Experts of a small language model: 4394 steps.
Below are experts of layer 6 (counted from 0) of a mixture-of-experts language model. Rows are named router (the router's row for the expert), gate (a neuron's input weights, with its number), up (a neuron's input weights, with its number), down (a neuron's output weights, with its number) and show model dimensions 320-383. Each number is 200 + 20 x the weight over its row's rms, rounded and kept within 0 to 999.
After each expert's rows: "gets" lists some tokens that make up at least twice as much of what it gets as of all text; "raises" lists some tokens whose logits its average output raises strongly, later layers aside. This comes from a sample of Wikipedia text that the model never trained on. Tokens count by the router's weight.

# expert 5
router,175,209,212,222,190,183,229,221,157,204,169,195,204,219,175,192,178,164,198,193,197,186,193,221,227,196,192,186,208,221,177,185,190,195,175,203,211,192,205,195,207,199,200,189,198,228,196,187,210,214,202,182,193,194,217,159,236,186,180,182,183,182,217,219
gate0,201,215,212,216,190,205,225,179,198,189,198,214,219,214,203,183,237,201,192,213,189,161,182,149,201,201,206,187,212,227,197,196,261,218,205,172,188,206,215,210,186,185,187,204,209,207,175,156,230,198,214,222,216,206,217,209,187,155,195,183,202,179,161,216
up0,200,217,165,188,209,198,219,202,200,202,187,186,208,210,188,204,180,213,181,213,224,218,223,215,185,224,211,192,181,209,206,194,144,182,215,191,232,183,184,168,227,242,186,190,222,190,204,242,197,212,234,211,184,187,192,197,184,204,201,170,178,207,239,172
down0,207,176,215,143,181,233,214,194,202,199,171,177,184,190,182,195,213,159,189,218,178,186,199,191,197,234,212,173,188,170,181,198,187,208,203,240,201,174,209,197,208,219,205,240,227,212,200,211,181,190,231,217,216,189,201,195,190,216,183,198,201,171,228,207
gate1,171,218,184,172,212,236,191,153,194,196,216,245,185,187,192,226,189,202,188,192,186,248,212,217,195,190,186,218,199,214,205,185,236,207,177,214,164,163,184,165,186,209,224,213,224,214,150,226,188,189,196,194,210,188,185,225,216,225,223,214,201,205,232,202
up1,241,198,235,227,175,195,199,248,197,236,202,181,260,193,209,221,195,209,190,210,178,180,208,187,222,228,216,190,184,215,229,233,199,179,231,164,218,225,193,211,203,216,199,216,212,187,226,195,212,214,188,199,226,225,199,190,205,187,182,188,205,182,199,170
down1,211,235,223,194,171,169,203,171,182,191,207,181,206,217,207,209,194,205,174,193,230,222,139,206,213,193,210,225,210,230,205,180,239,244,232,185,189,157,201,207,149,195,193,210,211,203,215,181,190,195,193,206,211,193,211,200,198,227,168,203,206,186,206,233
gets: " in", " of", " on", " for", " as", " from"
raises: " ", " a", " the"

# expert 25
router,194,187,197,252,200,201,237,194,178,212,201,195,187,207,167,186,193,187,192,219,193,187,165,214,196,206,211,176,187,196,193,170,204,203,181,193,208,190,204,202,190,173,226,203,186,218,186,155,205,227,230,196,201,177,175,177,191,183,187,206,186,167,233,182
gate0,197,191,202,218,200,224,195,198,204,201,219,258,168,212,188,174,188,185,187,198,207,162,203,189,195,172,198,198,182,217,233,187,214,196,182,211,220,193,221,204,163,188,194,212,199,160,197,197,208,201,184,172,187,211,210,171,199,225,210,208,173,208,220,200
up0,202,208,222,209,213,210,251,190,201,203,223,210,203,232,167,190,222,205,195,215,221,203,197,192,238,212,179,213,184,208,198,192,172,162,231,209,146,224,235,189,222,212,191,187,176,193,213,206,216,227,203,164,168,236,210,204,191,215,202,218,198,232,185,185
down0,192,209,191,135,143,208,193,208,210,213,189,199,206,195,217,182,191,203,190,202,194,227,191,180,195,200,203,191,179,187,203,139,208,169,211,274,207,225,207,187,215,179,200,192,171,165,175,198,226,214,206,223,217,234,202,219,210,210,203,187,181,192,193,241
gate1,187,252,181,178,207,204,212,200,247,192,180,174,202,220,235,163,155,186,180,195,209,223,192,218,199,224,178,214,187,240,231,225,212,202,206,183,192,172,194,197,235,218,169,213,212,209,186,211,204,172,198,184,217,219,202,186,194,191,179,189,260,205,185,203
up1,208,177,222,192,205,181,194,225,158,178,206,233,192,190,207,213,200,191,212,204,210,192,185,168,208,194,205,213,198,199,152,194,184,215,218,222,215,227,207,177,185,195,230,160,171,183,233,184,198,207,205,208,218,168,199,199,233,211,188,177,165,210,178,198
down1,166,209,192,181,188,227,222,210,176,221,199,201,252,187,209,173,188,215,197,202,162,193,217,218,207,179,204,229,185,208,225,204,226,197,188,233,195,185,159,190,218,205,199,194,185,186,189,193,199,176,206,219,209,210,224,198,222,162,223,206,199,197,189,193
gets: ":", ";", " –", " /", " -", ");"
raises: " A", " the", " a", " D", " The", " it"

# expert 14
router,185,219,194,178,184,185,204,245,195,210,166,170,178,200,189,179,213,189,214,210,169,184,189,202,185,186,260,176,174,230,135,181,182,182,164,219,206,173,196,202,222,210,198,181,218,234,191,195,174,191,206,195,215,190,236,182,231,184,195,207,206,180,218,169
gate0,187,204,202,212,156,196,223,212,198,218,225,209,187,196,199,206,191,180,189,203,193,199,203,195,156,168,223,173,208,185,170,185,187,184,207,216,153,188,188,223,222,184,214,209,189,219,181,163,184,189,178,191,195,186,225,220,233,219,209,183,201,188,174,183
up0,166,243,207,194,213,193,214,208,176,219,202,236,192,205,200,215,208,172,170,209,196,180,203,197,209,196,226,188,201,190,145,171,205,215,236,225,189,188,206,191,250,223,203,206,185,194,184,214,218,199,170,192,188,196,227,192,235,214,238,199,174,205,181,213
down0,208,180,192,191,231,182,175,204,189,189,178,181,223,223,189,236,172,240,207,217,234,206,223,211,223,203,206,187,190,188,196,183,189,196,220,210,210,205,223,198,187,228,222,211,170,183,205,204,196,231,191,176,227,198,194,204,164,209,197,172,192,216,192,201
gate1,197,195,144,188,168,194,149,203,224,238,214,170,184,169,208,226,205,185,181,198,211,207,202,204,189,223,208,195,182,216,212,235,188,175,210,177,186,177,200,203,207,230,208,209,212,200,184,211,169,182,208,183,194,189,226,189,189,207,163,213,222,183,196,194
up1,208,214,237,212,219,215,230,200,207,165,164,197,204,206,195,153,177,216,195,241,215,191,198,193,214,168,181,216,224,171,213,173,227,211,213,175,211,222,192,192,185,208,202,201,200,219,185,212,235,218,173,205,203,203,197,222,226,214,189,200,193,227,211,183
down1,179,149,184,244,170,268,207,199,187,225,173,173,218,189,222,164,214,190,175,204,232,195,207,210,178,215,189,185,169,207,185,204,216,191,203,147,218,192,229,201,209,189,211,192,197,226,212,186,196,223,172,231,238,219,245,213,198,204,190,172,177,200,178,148
gets: " in", " the", "th", "s", "'", " at"
raises: " ", " the", " a", " all", " |", " and"

# expert 30
router,216,217,183,198,202,178,213,211,187,207,195,191,211,201,203,197,153,185,169,213,165,198,206,201,238,235,234,152,196,219,187,188,198,193,197,209,221,202,190,221,197,204,224,187,201,195,190,223,223,200,194,189,185,209,208,181,218,190,186,226,181,180,219,179
gate0,217,198,197,206,205,152,197,206,186,209,197,236,213,212,214,199,199,192,176,190,221,198,195,218,234,226,200,195,202,167,222,210,172,212,204,198,201,212,194,183,176,218,231,166,212,164,192,212,199,173,191,166,218,216,199,196,219,193,206,195,187,215,199,206
up0,205,200,213,210,205,187,206,205,238,188,184,207,204,208,197,219,196,207,169,215,215,196,198,224,234,205,229,195,168,182,165,214,208,190,187,220,219,202,210,165,165,212,219,200,201,154,205,210,219,232,185,187,214,225,158,236,217,243,178,214,212,215,198,204
down0,209,180,185,243,194,198,186,192,214,222,193,196,212,193,211,191,226,231,221,209,218,203,193,224,223,174,191,176,168,216,210,193,179,219,202,195,196,181,194,204,194,162,174,199,176,245,218,178,188,165,189,171,196,203,204,184,222,204,198,179,193,200,201,180
gate1,199,226,203,196,224,186,194,226,200,204,217,188,193,153,185,211,175,217,196,215,186,181,205,181,202,183,218,204,186,221,202,185,232,224,230,214,176,178,214,235,188,214,203,220,183,175,204,181,199,203,170,160,199,231,199,210,216,183,181,198,218,190,203,193
up1,177,183,188,182,202,191,189,211,178,178,205,203,182,201,193,180,196,203,220,203,220,198,179,216,201,219,206,194,193,184,205,205,221,182,235,193,221,188,226,200,203,187,234,209,209,217,246,196,201,212,195,214,221,196,210,186,195,162,177,206,207,195,172,181
down1,169,202,197,215,216,222,209,209,197,208,158,177,218,209,201,200,227,151,234,172,214,202,216,202,183,179,216,156,192,223,210,201,225,174,205,211,210,211,206,182,169,208,199,197,194,196,167,174,219,193,184,227,177,242,239,181,207,214,190,192,204,187,205,229
gets: " to", " be", " not", " well", "ed", " out"
raises: ":", ",", " in", " and", " ", "-"

# expert 36
router,204,219,166,214,208,177,202,233,193,238,192,199,193,203,170,192,179,186,204,256,172,204,193,199,213,214,191,215,194,248,148,202,199,220,183,193,199,224,204,215,193,190,199,154,234,213,191,201,202,243,228,221,214,207,202,191,213,214,167,218,197,191,264,203
gate0,187,200,180,212,215,235,146,181,211,187,210,175,201,192,199,205,205,209,192,211,200,214,202,194,214,179,210,206,221,187,244,169,193,201,207,204,191,207,171,221,226,217,218,180,213,232,234,168,212,193,216,208,188,205,199,187,203,190,198,211,215,158,222,183
up0,221,219,194,197,181,212,170,192,210,187,188,154,180,203,232,182,194,186,203,240,214,181,179,217,212,216,218,201,233,236,212,210,197,222,204,210,193,200,213,182,206,223,228,225,161,204,195,172,190,212,234,178,206,216,193,214,199,213,200,198,209,162,233,232
down0,205,165,219,247,218,196,219,234,170,201,201,210,191,177,178,210,194,206,178,208,199,217,205,192,196,178,199,174,235,203,208,191,218,201,183,210,196,175,210,198,195,208,181,198,220,176,239,233,213,185,218,200,192,194,163,198,195,170,219,206,196,201,179,203
gate1,204,185,176,178,176,194,232,231,192,194,199,220,223,210,197,185,199,220,188,195,211,210,198,217,189,206,171,169,193,209,211,201,202,184,185,231,148,217,224,204,214,208,197,178,155,203,210,209,213,220,194,199,209,197,231,188,182,188,206,167,208,201,174,198
up1,189,189,215,220,169,216,186,203,208,169,193,177,205,204,199,210,217,205,191,216,217,224,192,176,219,179,227,182,168,212,203,206,230,220,240,191,208,212,226,210,215,186,175,226,196,222,202,216,214,231,212,190,170,224,188,185,210,206,164,210,229,185,188,168
down1,182,193,190,180,205,201,222,230,210,192,202,220,221,226,210,169,168,167,200,184,203,186,229,214,223,212,178,180,157,176,225,183,208,223,145,163,223,236,162,193,225,199,185,205,205,186,192,215,204,203,198,184,213,208,204,197,215,166,182,202,217,214,162,167
gets: " |", ";", " –", " 0;", ")", "\""
raises: " ", "\n", " 1", ",", " (", " 2"

# expert 35
router,189,211,154,203,213,224,199,254,192,199,193,173,158,216,193,200,193,202,187,228,193,204,190,204,227,214,208,209,198,217,169,182,190,167,213,193,200,171,205,213,206,167,186,152,196,215,187,215,191,210,226,207,203,205,194,188,183,184,165,213,205,196,215,209
gate0,193,229,159,216,199,191,199,189,154,223,208,201,190,229,222,182,199,220,225,215,185,243,173,203,217,210,168,217,205,195,163,194,213,207,196,210,182,230,186,191,198,204,167,174,227,221,207,209,206,190,171,210,187,212,214,191,210,217,198,194,197,188,200,212
up0,222,201,190,165,189,191,224,181,194,195,200,203,177,193,216,205,209,200,187,187,167,218,151,222,207,225,188,200,204,204,129,193,219,187,181,177,175,202,157,228,207,213,199,195,242,215,176,237,187,204,200,203,214,210,205,186,203,214,183,190,213,171,225,213
down0,205,200,219,201,207,167,196,225,198,174,217,202,160,202,191,214,252,159,170,172,198,197,222,212,220,182,182,203,192,208,167,201,195,257,211,213,202,205,211,190,178,216,229,205,206,224,184,190,214,183,189,199,191,172,193,195,177,211,198,170,183,157,220,186
gate1,195,211,210,196,201,180,210,188,203,191,226,209,165,201,206,198,191,194,217,224,217,204,185,199,231,197,204,204,206,189,242,170,197,182,179,242,152,205,193,195,197,195,219,191,197,213,210,192,218,197,188,227,168,168,180,210,211,191,222,214,200,194,220,214
up1,182,175,201,209,217,181,182,220,188,231,194,206,207,233,211,201,174,182,192,161,182,216,183,201,160,177,197,183,193,224,181,223,203,206,217,168,212,217,160,230,200,196,192,208,189,165,215,167,223,212,223,200,176,185,204,181,214,238,200,151,187,180,195,205
down1,214,175,203,207,155,201,212,202,195,210,224,204,195,206,195,188,193,192,206,250,199,251,213,196,215,202,178,218,224,223,198,207,240,186,206,198,164,193,197,183,214,197,170,177,219,212,209,149,159,218,194,227,226,210,199,227,202,220,195,191,185,243,201,211
gets: ",", " and", "),", " that", " which", " where"
raises: " a", " as", " the", " ", " with", " an"

# expert 17
router,166,215,212,190,166,221,203,202,167,199,196,226,201,189,196,177,210,204,221,240,195,196,180,207,251,188,214,212,182,212,222,191,170,209,199,227,207,209,208,188,210,195,225,176,212,206,200,169,229,222,222,192,189,207,220,212,206,180,218,216,198,199,218,230
gate0,198,204,217,185,228,195,192,227,197,188,200,183,228,200,198,215,228,223,237,171,194,228,180,184,242,191,209,215,210,231,247,199,208,205,197,194,232,232,192,201,197,172,230,162,211,209,196,232,183,218,223,209,189,213,204,174,210,159,176,184,209,170,226,200
up0,227,199,158,193,200,209,190,215,191,197,201,140,192,236,190,189,235,198,194,219,189,182,188,196,194,199,178,239,227,190,242,184,217,212,207,215,202,202,188,208,213,218,219,232,192,231,210,166,207,189,198,209,169,232,189,207,179,164,207,218,187,184,204,231
down0,222,211,226,190,185,173,211,195,214,188,203,216,220,176,217,192,233,192,216,196,199,203,187,213,208,202,213,189,172,183,189,173,204,189,208,228,186,210,160,198,213,235,220,200,198,221,180,188,192,172,219,200,211,234,235,210,194,215,210,210,185,230,181,181
gate1,184,188,191,208,222,186,213,186,188,157,233,179,219,213,189,218,209,239,202,202,200,227,190,203,222,226,242,214,192,189,180,180,133,209,171,189,227,221,196,193,216,184,198,151,204,205,176,220,208,195,221,210,182,220,181,188,217,197,210,211,176,206,216,195
up1,178,224,217,219,200,246,215,191,178,203,181,224,202,223,204,168,193,216,207,193,180,180,170,193,172,213,181,235,198,202,198,224,196,208,237,193,233,201,200,207,188,187,212,209,268,223,217,210,184,164,180,200,231,197,245,197,205,198,189,206,221,198,215,189
down1,158,203,234,211,203,209,196,212,214,190,164,200,182,195,187,197,198,196,210,208,173,158,180,194,196,200,194,188,201,210,205,174,196,214,208,206,200,188,204,216,161,200,223,148,208,191,207,199,220,213,200,230,197,192,166,192,204,235,235,189,219,209,208,209
gets: "-", "/", "–", "a", "&", "N"
raises: "s", "'", " and", "-", "land", ","

# expert 3
router,163,225,194,196,192,187,226,229,178,197,193,200,171,241,198,179,171,188,192,209,170,176,185,233,216,186,220,189,181,209,155,149,170,214,197,189,209,206,212,207,199,198,181,207,207,201,195,199,178,209,196,226,185,194,204,204,227,206,188,193,169,212,228,208
gate0,219,185,237,212,203,230,206,213,176,189,197,213,188,179,191,180,191,206,213,202,177,212,192,202,188,144,164,223,189,208,194,185,220,226,227,200,189,190,223,198,238,212,217,187,169,233,217,240,167,207,189,224,177,228,164,210,216,178,178,235,193,212,219,205
up0,200,190,192,182,188,216,203,191,205,198,185,213,214,164,172,228,221,195,222,218,214,223,195,217,228,186,212,176,229,181,208,199,206,219,228,205,220,173,212,205,229,212,212,214,182,208,215,158,182,190,216,174,216,232,218,205,229,192,226,210,246,221,230,244
down0,207,182,179,243,204,188,196,202,195,171,210,222,237,228,170,201,187,205,226,172,182,216,185,202,201,224,207,191,232,209,188,202,181,204,176,152,204,206,206,171,203,195,189,180,227,198,189,190,213,202,214,187,186,163,226,173,163,217,175,199,171,199,191,196
gate1,181,220,195,220,166,187,204,217,207,188,186,225,207,191,215,185,206,162,221,186,224,199,204,188,197,211,203,215,183,197,175,176,191,192,220,162,181,197,209,201,234,198,201,192,241,173,217,171,219,232,152,186,170,175,188,207,170,196,178,186,222,215,247,194
up1,189,216,182,226,182,205,176,174,184,211,221,174,197,209,209,211,190,212,173,232,206,191,226,180,179,193,233,234,179,214,218,199,178,189,209,205,190,186,212,202,208,202,217,236,189,187,187,208,218,204,246,206,157,210,176,210,201,174,248,197,213,209,164,196
down1,217,229,199,216,206,200,230,205,191,171,181,214,197,199,245,176,182,236,175,164,206,237,190,208,172,166,181,177,212,201,189,194,190,196,183,200,262,196,224,180,225,201,204,178,195,171,230,207,188,219,217,175,212,188,208,209,194,186,178,207,201,214,212,219
gets: " of", " by", " in", " with", " from", " for"
raises: " the", " ", " a", " its", " their"

# expert 15
router,217,229,203,196,224,234,191,204,188,204,192,172,173,202,168,175,176,181,195,233,155,156,208,207,189,203,190,200,176,235,189,198,186,182,145,232,207,205,221,207,186,181,214,199,208,207,176,169,171,219,205,199,210,172,206,188,229,195,180,208,209,213,222,191
gate0,246,225,226,216,204,216,233,220,207,223,167,173,225,197,234,166,212,169,205,227,220,225,225,203,239,203,189,225,211,186,238,206,200,209,150,196,202,224,211,174,213,183,180,213,224,214,199,210,182,204,201,177,251,180,241,181,212,161,199,195,218,192,208,177
up0,228,194,171,216,210,218,208,201,186,236,221,192,175,212,210,250,181,226,180,202,230,183,191,210,221,184,217,217,201,199,188,204,206,207,164,205,183,189,166,215,212,186,218,176,167,203,197,204,225,214,154,209,175,203,222,222,171,218,246,207,197,169,221,187
down0,159,220,249,165,223,184,181,217,210,205,194,205,191,206,218,196,235,171,219,250,200,186,196,237,162,211,178,217,211,203,189,184,217,221,196,220,239,191,179,220,182,200,202,203,199,201,182,200,193,209,182,201,190,192,182,167,166,206,192,191,137,180,206,202
gate1,213,181,199,190,207,195,173,198,176,211,182,198,209,185,207,202,246,155,188,231,206,190,213,190,191,212,231,233,201,227,160,171,223,176,216,181,225,170,210,183,199,198,237,200,164,237,175,186,197,167,192,217,236,190,191,236,200,154,216,179,199,188,191,165
up1,220,204,166,215,186,197,219,211,190,170,195,221,168,224,216,150,153,248,218,181,214,185,228,206,213,199,206,199,223,181,239,219,165,203,177,215,216,182,221,210,213,191,143,191,234,188,244,223,195,194,196,203,224,196,197,195,182,234,211,220,195,196,186,202
down1,185,227,174,188,198,217,194,173,188,184,217,196,216,189,221,176,200,208,251,200,185,199,186,201,176,211,204,203,154,230,212,192,200,177,171,176,192,181,197,186,226,196,215,196,181,193,221,205,227,194,224,206,154,201,236,220,220,184,179,199,202,205,191,192
gets: "s", " it", " that", " It", " he", " they"
raises: " of", ",", " in", " ", ".", " ("

# expert 23
router,189,186,178,189,178,172,200,234,189,204,189,212,194,218,174,175,180,190,182,211,180,181,194,193,206,205,189,144,178,221,202,157,159,197,216,210,202,175,189,187,222,173,212,196,206,212,188,173,187,248,244,216,178,165,225,166,221,203,213,219,202,190,243,191
gate0,190,204,176,248,213,192,190,212,202,197,244,234,203,238,179,212,219,183,212,206,173,186,169,203,213,217,229,175,210,211,208,175,174,194,187,199,227,156,155,191,195,216,188,193,176,176,233,222,175,168,195,216,166,197,215,211,220,196,214,190,214,185,215,223
up0,224,202,198,166,204,235,196,182,189,204,161,204,195,200,210,203,212,189,187,187,204,203,210,180,189,208,193,226,199,167,201,217,192,231,213,199,191,205,215,225,209,168,209,197,220,217,156,186,220,188,199,167,229,194,205,173,188,178,213,216,216,189,193,204
down0,182,225,201,186,203,209,176,203,198,207,208,196,196,209,211,195,220,192,261,191,179,226,214,214,206,211,192,201,181,197,212,224,200,213,185,182,166,219,151,236,216,213,219,192,207,194,209,187,203,188,221,231,183,166,189,163,201,190,172,207,198,196,185,185
gate1,182,211,204,211,150,187,213,181,174,195,214,212,171,193,218,211,196,238,213,172,185,221,212,224,215,213,215,186,204,197,175,238,210,172,227,212,188,257,227,222,170,190,176,232,218,189,196,169,197,171,204,167,199,174,206,180,211,210,200,197,231,195,192,204
up1,219,167,169,215,196,209,187,209,194,177,194,214,217,215,183,212,176,195,205,202,210,157,185,213,211,212,195,180,200,184,248,208,210,220,202,188,196,184,199,173,243,192,178,174,181,192,177,216,210,181,191,177,226,222,213,196,232,137,219,229,239,197,196,228
down1,197,223,176,220,206,214,242,207,233,201,186,170,197,214,242,198,202,188,235,185,219,197,193,182,183,172,211,216,225,202,209,222,200,208,219,252,190,198,222,197,210,165,215,198,210,196,210,201,197,192,190,208,137,206,221,217,161,207,178,212,183,197,174,202
gets: "\n", " (", "---|---|---|---|", "(", " (1", " (2"
raises: "|", "==", "In", "===", "-", "A"

# expert 27
router,178,233,181,191,215,173,225,225,174,192,153,195,168,236,184,188,174,184,174,192,178,212,202,212,218,214,177,210,183,242,155,206,177,178,176,205,192,179,221,221,206,174,231,195,209,230,190,167,180,207,202,182,209,172,208,170,222,202,182,230,183,181,213,200
gate0,212,195,205,182,165,210,221,225,183,207,217,212,204,215,177,180,234,155,199,211,211,206,221,204,184,208,198,207,239,217,196,229,204,205,216,217,223,195,175,181,169,196,222,190,221,185,246,228,216,215,183,212,209,178,181,170,179,177,218,234,191,207,219,166
up0,200,228,181,193,210,222,204,215,192,217,218,203,185,213,156,211,196,173,223,185,220,226,185,225,194,202,189,199,202,213,215,216,213,166,206,192,225,194,182,214,172,216,177,194,188,202,230,221,201,209,188,229,201,192,209,173,187,175,256,196,194,200,223,176
down0,238,240,216,184,206,235,153,220,147,154,167,221,238,206,190,239,186,216,167,180,207,208,185,176,214,199,246,191,223,155,185,206,229,243,190,163,204,163,208,191,205,205,191,197,229,174,187,219,220,175,243,201,156,201,157,244,157,201,179,214,218,197,210,176
gate1,200,203,201,190,179,176,219,224,199,186,211,199,240,174,213,183,189,189,202,210,217,215,189,214,173,193,222,220,187,210,177,206,172,212,221,194,161,232,198,230,186,201,200,176,209,186,202,216,194,212,172,215,226,205,213,188,220,212,220,207,179,221,192,208
up1,206,198,173,200,199,182,209,190,191,189,210,210,274,161,205,197,200,188,199,216,217,218,200,244,184,167,215,234,209,219,197,191,213,192,240,202,169,235,201,219,229,198,210,201,209,210,214,209,228,197,201,230,223,211,197,182,196,226,215,222,188,202,207,234
down1,218,199,238,204,190,199,194,230,222,219,204,198,183,204,214,230,187,173,193,194,194,183,215,198,179,225,183,202,183,220,216,199,192,146,186,208,213,168,185,202,183,178,184,172,181,158,206,179,216,211,196,177,194,220,197,194,203,244,193,210,166,204,206,230
gets: " was", " to", " is", " a", " by", " for"
raises: " the", " ", " a"

# expert 33
router,165,208,212,232,195,212,229,254,177,194,149,195,199,199,193,181,172,166,188,191,190,199,187,197,213,221,203,191,195,215,162,169,193,203,191,200,228,187,202,228,200,163,215,147,226,228,206,193,191,185,224,198,196,199,218,172,204,182,191,204,173,185,249,208
gate0,203,190,233,186,169,215,195,199,220,217,193,182,209,197,191,188,216,183,216,223,193,197,177,165,161,206,178,185,170,185,174,187,214,204,210,198,209,211,228,206,219,207,207,177,197,204,227,216,199,219,184,200,170,177,215,210,196,238,213,150,198,230,225,199
up0,221,187,213,161,203,219,206,213,210,191,201,232,241,213,224,202,216,179,234,192,187,205,160,164,158,228,201,207,212,189,148,193,198,211,190,212,180,231,160,206,201,220,220,190,243,244,227,215,203,212,174,178,210,169,219,200,221,187,243,175,200,190,192,179
down0,180,214,199,234,192,220,195,189,190,236,240,221,213,191,215,185,198,189,199,203,207,219,224,233,210,198,187,163,226,201,201,179,209,227,204,203,210,194,198,218,194,215,201,186,203,230,221,178,184,211,223,198,205,201,203,207,177,243,195,194,240,186,204,174
gate1,198,195,235,201,201,203,224,252,185,217,194,209,212,202,219,232,211,235,213,206,168,190,203,226,174,210,187,199,218,209,202,214,209,240,183,166,191,200,205,251,211,204,206,186,246,204,197,208,199,204,201,192,211,212,222,193,242,198,165,218,181,168,217,242
up1,226,200,172,215,212,195,156,173,227,208,229,185,206,193,212,195,228,206,172,237,181,237,179,193,216,205,195,188,220,181,234,205,211,222,212,219,200,194,180,161,182,215,167,216,204,197,206,155,227,194,197,193,214,189,184,188,207,208,173,191,203,199,190,209
down1,218,192,184,198,217,182,148,216,162,195,196,204,190,180,204,220,216,199,204,218,216,183,178,217,178,213,169,178,193,202,232,177,192,220,191,161,190,209,210,197,179,217,153,184,146,188,195,218,203,237,176,201,202,210,219,185,210,194,198,210,192,190,179,217
gets: ".", "\n", "==", "===", " ==", ")."
raises: "\n", " There", " He", " In", " However", " They"

# expert 24
router,172,218,215,201,176,176,203,206,194,203,165,205,175,196,180,179,178,173,208,206,177,184,169,227,228,240,202,194,188,213,180,183,175,189,155,213,187,189,217,202,223,188,210,162,247,208,154,196,204,214,244,176,174,202,221,176,220,168,191,188,209,226,191,166
gate0,198,180,184,205,204,199,188,170,171,212,197,210,170,191,165,218,142,204,188,193,181,214,159,208,201,188,173,231,180,216,197,177,174,184,225,215,201,209,212,230,213,217,194,212,193,247,223,207,211,182,193,210,205,238,211,156,221,201,199,192,170,162,177,230
up0,231,163,235,186,214,215,214,212,235,202,234,242,209,196,177,209,195,193,211,204,218,228,184,194,237,183,226,183,207,165,214,220,189,169,186,223,225,188,204,225,234,185,208,192,194,188,175,208,254,173,203,188,211,174,173,205,207,222,172,182,195,227,200,177
down0,181,167,221,193,229,160,198,217,194,168,165,221,221,235,231,238,234,180,182,221,200,186,225,205,215,199,205,238,181,216,191,191,192,175,204,206,215,189,218,227,180,180,197,176,213,225,194,195,177,189,185,252,192,208,181,176,194,206,195,161,234,130,209,201
gate1,238,215,200,194,154,188,194,183,206,177,178,189,202,203,199,214,162,167,205,198,164,229,194,209,187,197,160,191,206,216,214,183,205,223,194,183,190,225,204,195,231,175,205,184,193,210,222,177,201,217,204,199,235,200,204,183,216,161,232,236,204,178,166,205
up1,224,158,218,192,201,235,189,215,234,199,192,218,185,178,163,203,219,186,189,206,180,196,185,213,189,190,250,196,195,226,218,173,149,207,219,196,209,173,170,242,199,222,192,207,205,182,200,194,250,212,198,209,192,231,191,213,201,186,172,212,213,225,207,199
down1,190,221,228,214,177,184,186,186,204,216,200,209,163,196,183,220,200,195,229,210,167,213,203,187,214,204,199,193,199,200,176,191,213,165,221,180,173,228,199,186,192,152,158,181,184,178,201,173,197,237,178,188,260,201,197,209,212,193,169,167,250,206,187,201
gets: "a", "t", "e", "y", "d", "o"
raises: "-", " to", ".", ",", " and", "d"

# expert 1
router,208,196,171,242,233,170,188,211,187,198,184,185,228,191,162,198,200,199,202,229,197,185,180,227,217,238,208,193,189,216,173,172,190,201,192,212,192,179,241,206,206,142,254,200,227,223,179,199,198,222,214,171,236,194,212,203,210,185,191,228,211,184,227,206
gate0,192,213,213,247,204,189,199,195,166,214,224,242,205,205,162,175,193,204,178,204,208,215,223,247,211,175,199,247,225,180,222,187,192,200,194,198,167,179,189,192,197,197,216,183,181,191,196,183,196,193,197,222,186,204,228,245,219,223,207,200,208,200,215,194
up0,190,172,178,172,185,214,203,175,191,194,222,205,205,202,249,216,222,159,216,211,206,190,183,179,198,215,203,209,198,197,165,211,180,206,188,226,204,215,219,213,199,179,216,199,213,206,222,187,182,202,211,212,219,175,182,175,186,194,205,196,203,210,207,227
down0,180,198,212,230,217,192,235,213,194,206,176,227,212,220,192,191,191,201,218,145,212,202,207,213,189,196,210,186,204,203,242,187,200,201,193,183,213,233,188,235,201,174,174,186,229,231,211,202,229,205,187,229,187,205,217,202,192,191,193,221,192,184,236,196
gate1,186,170,175,212,176,184,229,176,207,217,211,197,235,198,214,215,191,176,213,179,179,167,211,200,203,187,191,176,203,191,164,187,203,197,190,198,240,197,161,221,185,197,218,198,194,227,195,227,219,160,227,242,197,200,187,190,213,186,208,193,196,177,156,200
up1,206,206,223,146,187,182,194,187,224,200,216,196,191,194,173,228,217,218,198,194,195,216,198,195,208,195,193,226,181,209,199,215,187,207,195,253,189,229,241,195,233,215,175,197,184,176,256,203,199,193,194,210,190,216,225,191,175,197,201,201,147,206,184,214
down1,206,199,220,188,188,190,220,186,231,267,180,210,231,245,192,167,189,216,185,215,213,180,209,229,229,172,206,199,197,197,197,186,207,174,208,207,199,229,207,180,186,215,217,209,219,216,227,207,202,231,202,185,188,203,212,191,199,207,192,191,213,170,215,215
gets: " and", ",", ")", " with", "\"", " or"
raises: " a", " the", " other", " ", " then"